Experts of a small language model: vocabulary 4096.
Below are experts of layer 2 (counted from 0) of a mixture-of-experts language model. Rows are named router (the router's row for the expert), up (a neuron's input weights, with its number), down (a neuron's output weights, with its number) and show model dimensions 0-31. Each number is 128 + 24 x the weight over its row's rms, rounded and kept within 0 to 255.
Before each expert's rows: "gets" lists some tokens that make up at least twice as much of what it gets as of all text. This comes from a sample of Wikipedia text that the model never trained on. Tokens count by the router's weight.

# expert 21
gets: "D", "S", "A", "C", "P", " D"
router [140 154 156 120 117 125 111 124 139 123 157  87 107  92 131 132 127 157 139 118  98 142 137 117 138 123 126 183  34 136 126 131]
up0 [112 125 129  94 118 111  67 113 133 112 175 159 147 121 111 120 150 156 125 158 155 101 128 110 156 154 121  95  96 127 113 148]
down0 [ 95 130 108 140 153 156  66 158 127 152 123 120 163 161 117 174 149 163 162 130 112 127 137 154 128 144 157 152 113 139 152 111]
up1 [ 93 123 131  88 112 101 146 157 157 109 153 109 111 156 128 110  92 148 142 174 107 124 121 142  97 156  93 119 102 139 123 193]
down1 [100 157 127 131 146 129 120 114 118 151 106 113 109 107 119 153  71 138 119 113  80 108 113 141 172 108  88 185 120  91  52 158]
up2 [126 127 157 100 103 158 119 114 100 101 135 111 112 144 112  99 115 119 176 144 148 113 109 140 123 128  96 162  81 129 112 119]
down2 [142 120 131 125  89 140 118 104 130 113 141 141 161 105 132 122 140 112 118  94 101 102  88 154 105 113 168 133  84 147  76 104]
up3 [147 155 150 116 125 166 128 131 108 104 139 135 141  94 172 110  95 135 111 122 170 146 122 140 176 151 105 119 115 125 136 123]
down3 [158 117  92 111 130 144  80 145 137 153 153 130  95 118 122 148 113 149 104 135  90 135 136 151 112 132 155 151 109 168 166 100]
up4 [141 161 164  86 166 138 104 161 116 121 120 148 125  78 118 108 114 137 127 161  97 141 121 124 110 120 143 115 110 106 134 158]
down4 [127 143  90 148 114 139 129 146  99 131 144 101 114 114 150 122 131 149 160 137 156  72 131  85 137  99 153 100 117  86 124 130]
up5 [121 107 106 132 134 138 125  96 153 100 165 161 149  94  94 109 137 121 119 106 140 145 100 100 129 134 119 149 121 185 142 145]
down5 [111 117 120 149 135  98 117 173 154  97 104 112 169  86 180 103 125 147 150 116 122 122 109 126 185 101 144 110 152  96 132 107]
up6 [100 144 125 137  97 109  88 112 125  99 102 116  99 126 139 180 118 175 164 107 113  96 159 120 159 135 156 111  91 138  96 130]
down6 [133 152 132  96 139 119 152 133 101 133 135 145 192  80 135 168 107 123 121  88 133 147 177 117 158  94 127 114 161 107 142  75]
up7 [135 160 141 202 142 133 137  78 141 136 180 132 146 132  97 161 159 147 145 114 125 165 109 106 111 149 114 155 126 123 105  99]
down7 [148 122 137 127 104 134 159 132 117 157 137  94 135 156 100 136 133 121 159  89 133 117 124  80 124 128 140 105 110 123 119 150]
up8 [ 67 127 130 129 126 141 147 122 121  99 158 109 116 151 116 122 131 136  96 122 155  96 112 125 141 183 120 157  74 129  94 110]
down8 [163 153  99 161 137 122 124 130 128 133 102 140 144 105 130 121 155 174 135 110  89 123 181 159 137 120 137 133 109 101 125 113]
up9 [154 124 134 148  92 151 109 144 148  82 176 162 122 150 146  96 111 183 126 125 121 131 131 127 137 126 123 177 102 162 125  93]
down9 [122 149 176 173 104  52 125 151 149 123 136 126 127 144  92 145 135 144 135 122 150 133 142 134 135 135  98 150 140 111 131  91]
up10 [155 140 148 113 173 130 140 139 138 154 107 106 154 133 160 106 112 124 164 122 119 154 131 126 121 127 126 102 140 134 136  94]
down10 [162 147 123 150 147 141 137 143 131 110 110 148 137 151 135  82  97  96  92 147 137  97 122 142 174 124 127 135 176 111 124 111]
up11 [133 115 140 138 146 102 111 110 102 127 138 113 163 106 121 141 120 150  86 151 136 139 144 163 160 158 101  87 152 140 160 129]
down11 [112 117 100 133 123 136 157 102 116  90 146 178 138 132 172 141 133 150 131 179 106 124 132 125 145 107 100  77 108 195 181 139]
up12 [169 124 132 135 122 141  99 102 157 130 166 122  85 121 139 131 147 156 118 118 110 134 123 150 117 148 123 128 114 114 101 178]
down12 [120 105 145 172  99 130 139 123 124 136 102 140 144 102  79 118 114 132 126 136  99 143 119  99 114 140 139 124 200 160 121 134]
up13 [ 94 145 131 104 123  94 104 147 141 101 172 113 134 122 138 130 169 162 134 121 124 135  93  85 124 129  95 101  84 109 109 187]
down13 [131 127  90 126 158 120 143 141 126 121 135 108 137 127 127 109 140  99 133  78 168 102 126 115 135 103 141 137 113  77 140 146]
up14 [128  94 132 110 108 109  99  76 139 129 142 114 152  97 117 131 119 134 133 136 158 170 133  92 165 116  78  88  96 127 116 151]
down14 [157 160 108  97 146 129 149 125 151 162 144 146 132 117 120  84  92 163 151 111 137 164 111 114 142 150 136 141 107 110 114 120]
up15 [124 131 136 175 145 113 150 153 154 159 107 108 111 106 137 120 149 123 101  93 138 136 106 127 132 137 127 113  76 152 141  99]
down15 [131 155 148 132 167 145  81 137 149 145 119 120 141 104 161 119 142 117 147 108 130 109 112 114 136 150 134 164 162 127 106 105]
up16 [120 120 134  96 154 154 114 146 154 131 148 143 105 134 119 126 117 145 135 141  90 162 122 140  75 159 121 129 110 147 113 129]
down16 [109 117  92 162 103  84 123 105 109 112 101 102 115 125  96  82 162  98 153 158 154 169 120 162 137 155 111 149 106 132 133 162]
up17 [ 99 124 140 172 137 116 138 155 189 127 137 118 133 138 138 102 100 139 108 117 142 118 181 141  80 129 111 132  57 108 139 133]
down17 [167 114 109 136 133 102 127 155 121  98 136 146 115  99 138 142  94  81 100 149 141 135 136 128 154 159 113 149 142  82 129 100]
up18 [133 133 156 105 101 131 110 135 141 137 121 147  74 143 163 170 114 122 132 158 103 151 131 131 114 141 156  81 120 153 167 152]
down18 [118 161 112 114 133 142 121 136 139 163 117 109 127 133 136 134 187 118 150 146 131 143 101 106 107 137  93 124  73 134 143 180]
up19 [135 100 134 149  95 107  96 122 159 151 135 148  96 126 162 105 117 153 115  98  95 150 130 129 163 155 114 129 124 122 125 152]
down19 [158 136 197 153 150 108 123 142 118 113 107 173 105 180 116 102 101 120 155 121 162 160 151 111 130 138 141 133 153 126  92 145]
up20 [164 112 140 120 147 106 122 120 119 153 165 119 151 125 135 106 117 128 118 137 103 117 111 160 139 126 156 135 116 139 160 133]
down20 [120 118 139 160 118 123 133 102 116 152 130 148 137 104 107 137 106 125 135 130 131 138 108 142  85 111 129 141 107 165 122 153]
up21 [ 82 107 147 143  89 101 148 124 177 114 102 125  97 165 154 115  70 165 109  81 171 147 135 156 124 150 127 157 127 128 132 158]
down21 [152 139 149 117 176 104  90 161 144 103 138 106  87 116 127 165 120 126 128 108 120 107 131 109 132 160 131 140 165 135 148 117]
up22 [112 135 138  82 126 103 110 157 160 124 154 105  88 108 122 110 130 161 108 123 100 148 151 117  93 159 103 112 101 137 136 121]
down22 [159 102 113  99 174 138 127 123 128 161  93  97 177 159 140 152 153  94 140 105  95 164 183 118 141 146 110 173 128 134 147 141]
up23 [134 115 133 125 146 147 150 136 113 134 155  87 104 135 138 160 141 118 116 144 107 115 110 170 159  87  73 134 102 178 133 105]
down23 [144 101 126 147 122 122 126 110 100 127  79 134 142 152  91 104 130  91 159 119 163 152 104 138  95 108 123 182 141 125 122 147]
up24 [ 96 124 154 111 137  76  98 131 130 133 144 138 124 122 161  69 144 140 119 147 129 108 158 119 108 122 112  81 131 168 146 161]
down24 [135  78 140 109 122 101 159 177 100  90  99 112  92 154 126 138 136 141 146 113 120 108 128 164 174 154 142 116  95 124 110  89]
up25 [ 90 126 140 157 106 154 174 132  68 127 163  90 148 144 118 149 130 138 139 159 132  83 124 103 132 140 125 112  72 151 169 126]
down25 [100 117 164 130 150 103 131 130 102 131 105 165 170 165 141 155 137 145 105 139 160 114 156 108 109 127  87 136 146 104 137 162]
up26 [ 88 112 143 171 141 154 107 116 143 138 165 118 138 108 118 158 130 130 102 113 164 134 136 180 124  90 139 135  88 159 133 205]
down26 [140 112 103  85 129 124  89 141 115 125 135 155  86 157 112 126 123 181 115 116 119 128 135 163 124 103 126 132 142 111 127 170]
up27 [105 117 137 157 106 146  89 135 131  89 156 110  97 124 143  93  66 180 143 128 114 145 137 105 139 131 101 162  95 151 183 175]
down27 [168 132 126 101 144 103 116 132 121 111 150 156 115 106 155 135 129 144 104 174 142 152 113 155  92 138 110 126 151 152 107  92]
up28 [100 145 139  78 142 145 121 119 112 126 168 118 143 126 131 104 101 120  94 134  86  92 143 139 165  95 135 140 106 129  95  99]
down28 [107 129 132 129 112 141 101 140  96 149 104 164 136 198 159 113 148 117 143 157 161 118 118 120 140 128 165 105 136  79  99 117]
up29 [ 98 148 142 137 121 107 125  92 108 173  99  98 103 116 160 155 160 137  96  93 137  96 134  83 135 100 157 131 134 131 100 115]
down29 [ 93 106  82 142 104 125 186 144 104  89 139 138 119 108 106 105 151  94 133 108 132 118 111 140 108 150 155 104 122 115 156 107]
up30 [145 103 155 149 135 159 104  82 138 161 116 143 112 146 119 128 114 121 169 116 142 153 140  95 122 129 113 131 102 187 115 112]
down30 [157 135 104 138 151 115 161 137 135 148 115 149 143 169 139  86 136  99 153 135 106 139 143 116 129 103 122 150 155 143 111 126]
up31 [132 106 126 112 118 138  83 160 164 108 130 156 101 131 137 107  96 116 142 152 115 121 150 109 166 129 121 134 120 173 129 147]
down31 [136  85 103 136  96  70  97 166 124 123 128 140 140 127 103 115 131 155 104 101 134 129  98 143 128 165 100 145 138 100 117  95]
up32 [ 99 131 147  75 125  93 145 157 119 174 143 107  88 139 145 171 123 127 122 119  95 123  88 162 135 104 117 139  88 134 153 116]
down32 [ 71  77 139 139 113 112 130 139 125 100 141 154 130  83 125 122 156 135 125  86 148 169  99 120 163 111 132 113 141  93 160 156]
up33 [145 120 124 145  89  95  90 135 113 125 150 117 130  94 152 138  80 177 116 129 137 145 144 125  94 141 169 156  89 136 150 158]
down33 [126 125 102 135 113 130 174 174 122 145 151 124 113 129 124 127 151 119 134  84 144 146 114 154 147 166 157 138  97 107 110 122]
up34 [166 123 118 139 182 142 151  87 149 138 135  95 129 118 136 140 105 105 106 129 105 122 137 125 128 141 117 125 135 119 128 155]
down34 [132 102 125 121 109 124 104 124 109 126 127 143  94 138 154 117 136 160 159 146  62 119 126 151 139 128 117 165 139 151 155 131]
up35 [128 141 151 152 167 111 109 111 125 162 163 110 126 124 122 144  97 100 148 154  82 106 190  73 114 123 145 118 120 193 128 117]
down35 [129 118 148 155 102  92  97  83 125 149 138 139 121 190 116 141 120 117 123 119 147 136  92 130 180 105 141 137 121 117  65 127]
up36 [124 115 123 131 151 117 125 125 147 121 137 116 169 125 131 178 138 119 143 160  92 102 123 170 140 152 127 106  98 125 130 181]
down36 [120 145 145 133 103 108 152 143 134 107 121 139  89  63 127 106 158 131 116 128 117 140 109 132 104 158 118 100 151 142 130 106]
up37 [103 146 167 141 145 123 116 129 118 131 106 109 118 132 100 100 211 172 125  89 138  98  90 131 139 127 102 133 110 123  73 137]
down37 [ 97 145 141  52 132 107 125 147  92 127  84 146 114 166 123 147 132 136 103  96 155 126 134 173  85  83 100 151 141 120 105 142]
up38 [128 145 116 150 129 133  97 107 131 146 117 123  95 101 174 140 134 142 139 123  74 133 166 132  71 123  89 113 120 138 148  70]
down38 [ 84 149 122  77 151 131 139 106 159 141 156 137 103 170 108 173  87 163 111 141 162 130 159 105 156 151 141  94 110 121 138 124]
up39 [117 104 153 111 155 123 120 154 108 118 155 127 127  99 164 110  97 126 172 124  99  87 103  99 184 137 128 120  89 119 129 115]
down39 [118 116 109 130 132 173 169 111 123 135 145 138 155 127 156 155  97 145 127 129 144 161 129 115  77 114 119 165 109  86 172 123]
up40 [144 164 141 113 137 106 119 156 135 129 140 110 101 127 117 162 102 118 138 152 115  60 126 119  75 136 120 148 126 114 124 127]
down40 [100  84 148 102 135 121  94 103 131 150 148 128 174 150  99  88 133 102 114 139 110  99 141 122 123  97 132  99 166 122 141 127]
up41 [106 138 129  67  96 117 118  99 130 129 139 117  89 113 141 153 121 168  99 121 155 143 121 166 151 141 138 146 108 122 116 118]
down41 [123 142  91 117 146 131 137 137  99 116  97 119 135 169 120 122 117 142 179 120 152 107 149 163 154 135 142 145 118 109 166 126]
up42 [149 152 128 110 110 132 125 114 134  91 137 108 137 115 105  85  99 144 165 144  59 121 149 144  87 176 130 152 104 135  92 118]
down42 [140 154 119 195 144 125 168 135 155 123  64 118 123 124 122 135 138 120 110 135 140  89 138 100  94 143 133 140 146  87  93 135]
up43 [128 102 110 153 125 132 136 121 145 118 148 104 149 125 121 157 120 138 144 118 119 141 148 166 135 112 130 152 113 155 156 120]
down43 [172 143 160 122 114 167 118 118 140 135 138 132 152 165 119 137 118 165 150 124  77  87  73 131 121 118 144 166 148 173 102 104]
up44 [129 117 127 139 175 106 120 149 180 160 115 156 183 107 170 141 104 130 137 152 140  64 168 130 103 154 119 114  87 125  88 146]
down44 [138 130  89 124 106  98 131 138 109 122 143 148 101  97 133  88 125 128 112 140 104 143 132 121 125 121 138 183 115  58  75 113]
up45 [120 129 135 131 112 121 124 138 179 140 112  95 109 113 196 107 139 131 109  98 100 105 107 122 129 130  97  92 128 138 163 137]
down45 [153 114 115 135 134 103 147 135 149 101 129 141 125 131 147 129 164  97 127 109  80 153 128 159 122 139 155 140 111 138 113 152]
up46 [138 161 147 112 171 122 114 101 152 115 114  89  87  95 122 203 156 105 129 118 144 121 121 120 130 177 140 139 101 150 150 119]
down46 [150 148  79 123 131 142 125 139 108 113 121 152 148 101 111  87 127 131 127 122 135  83 134  89 154 119 129 113 134 118  86 129]
up47 [127 112 120 163  88 103  94 121 142  93 123 153  97 144 132 164 103 161 129 143 114 105 141 149 141  95 127 124  96 138 187 120]
down47 [147 124  98 113 142 144  97 148 128 141 113 141 141  80  99 110 120 111  99 156 123 128 148 115 132 130 121 132 147 156 139 110]
up48 [104 129 158 152 148 128 137 116 133 112 130 119  91 163 119 181 155 108 132 149 148 141 146  82 135 133 103 129  98 122 126 128]
down48 [125 103 135 168 114 101 144 144 142 152 100 147 155  65 132 108 133 127 120 134 106 134 117 117 149 128 138 104 123 103 130 103]
up49 [160 120 153 131 105 145 132 152 107  99 130 155 116 119 121 203 100 145 139 154 144 130 103 108 154 134 112 158  80 142 158 164]
down49 [ 77 133  78 124  84 117 140 166 131 148 148 124 115 133 126 152 153 157 122 126 156 149 118 118 132 110 129  86 118 133 161 100]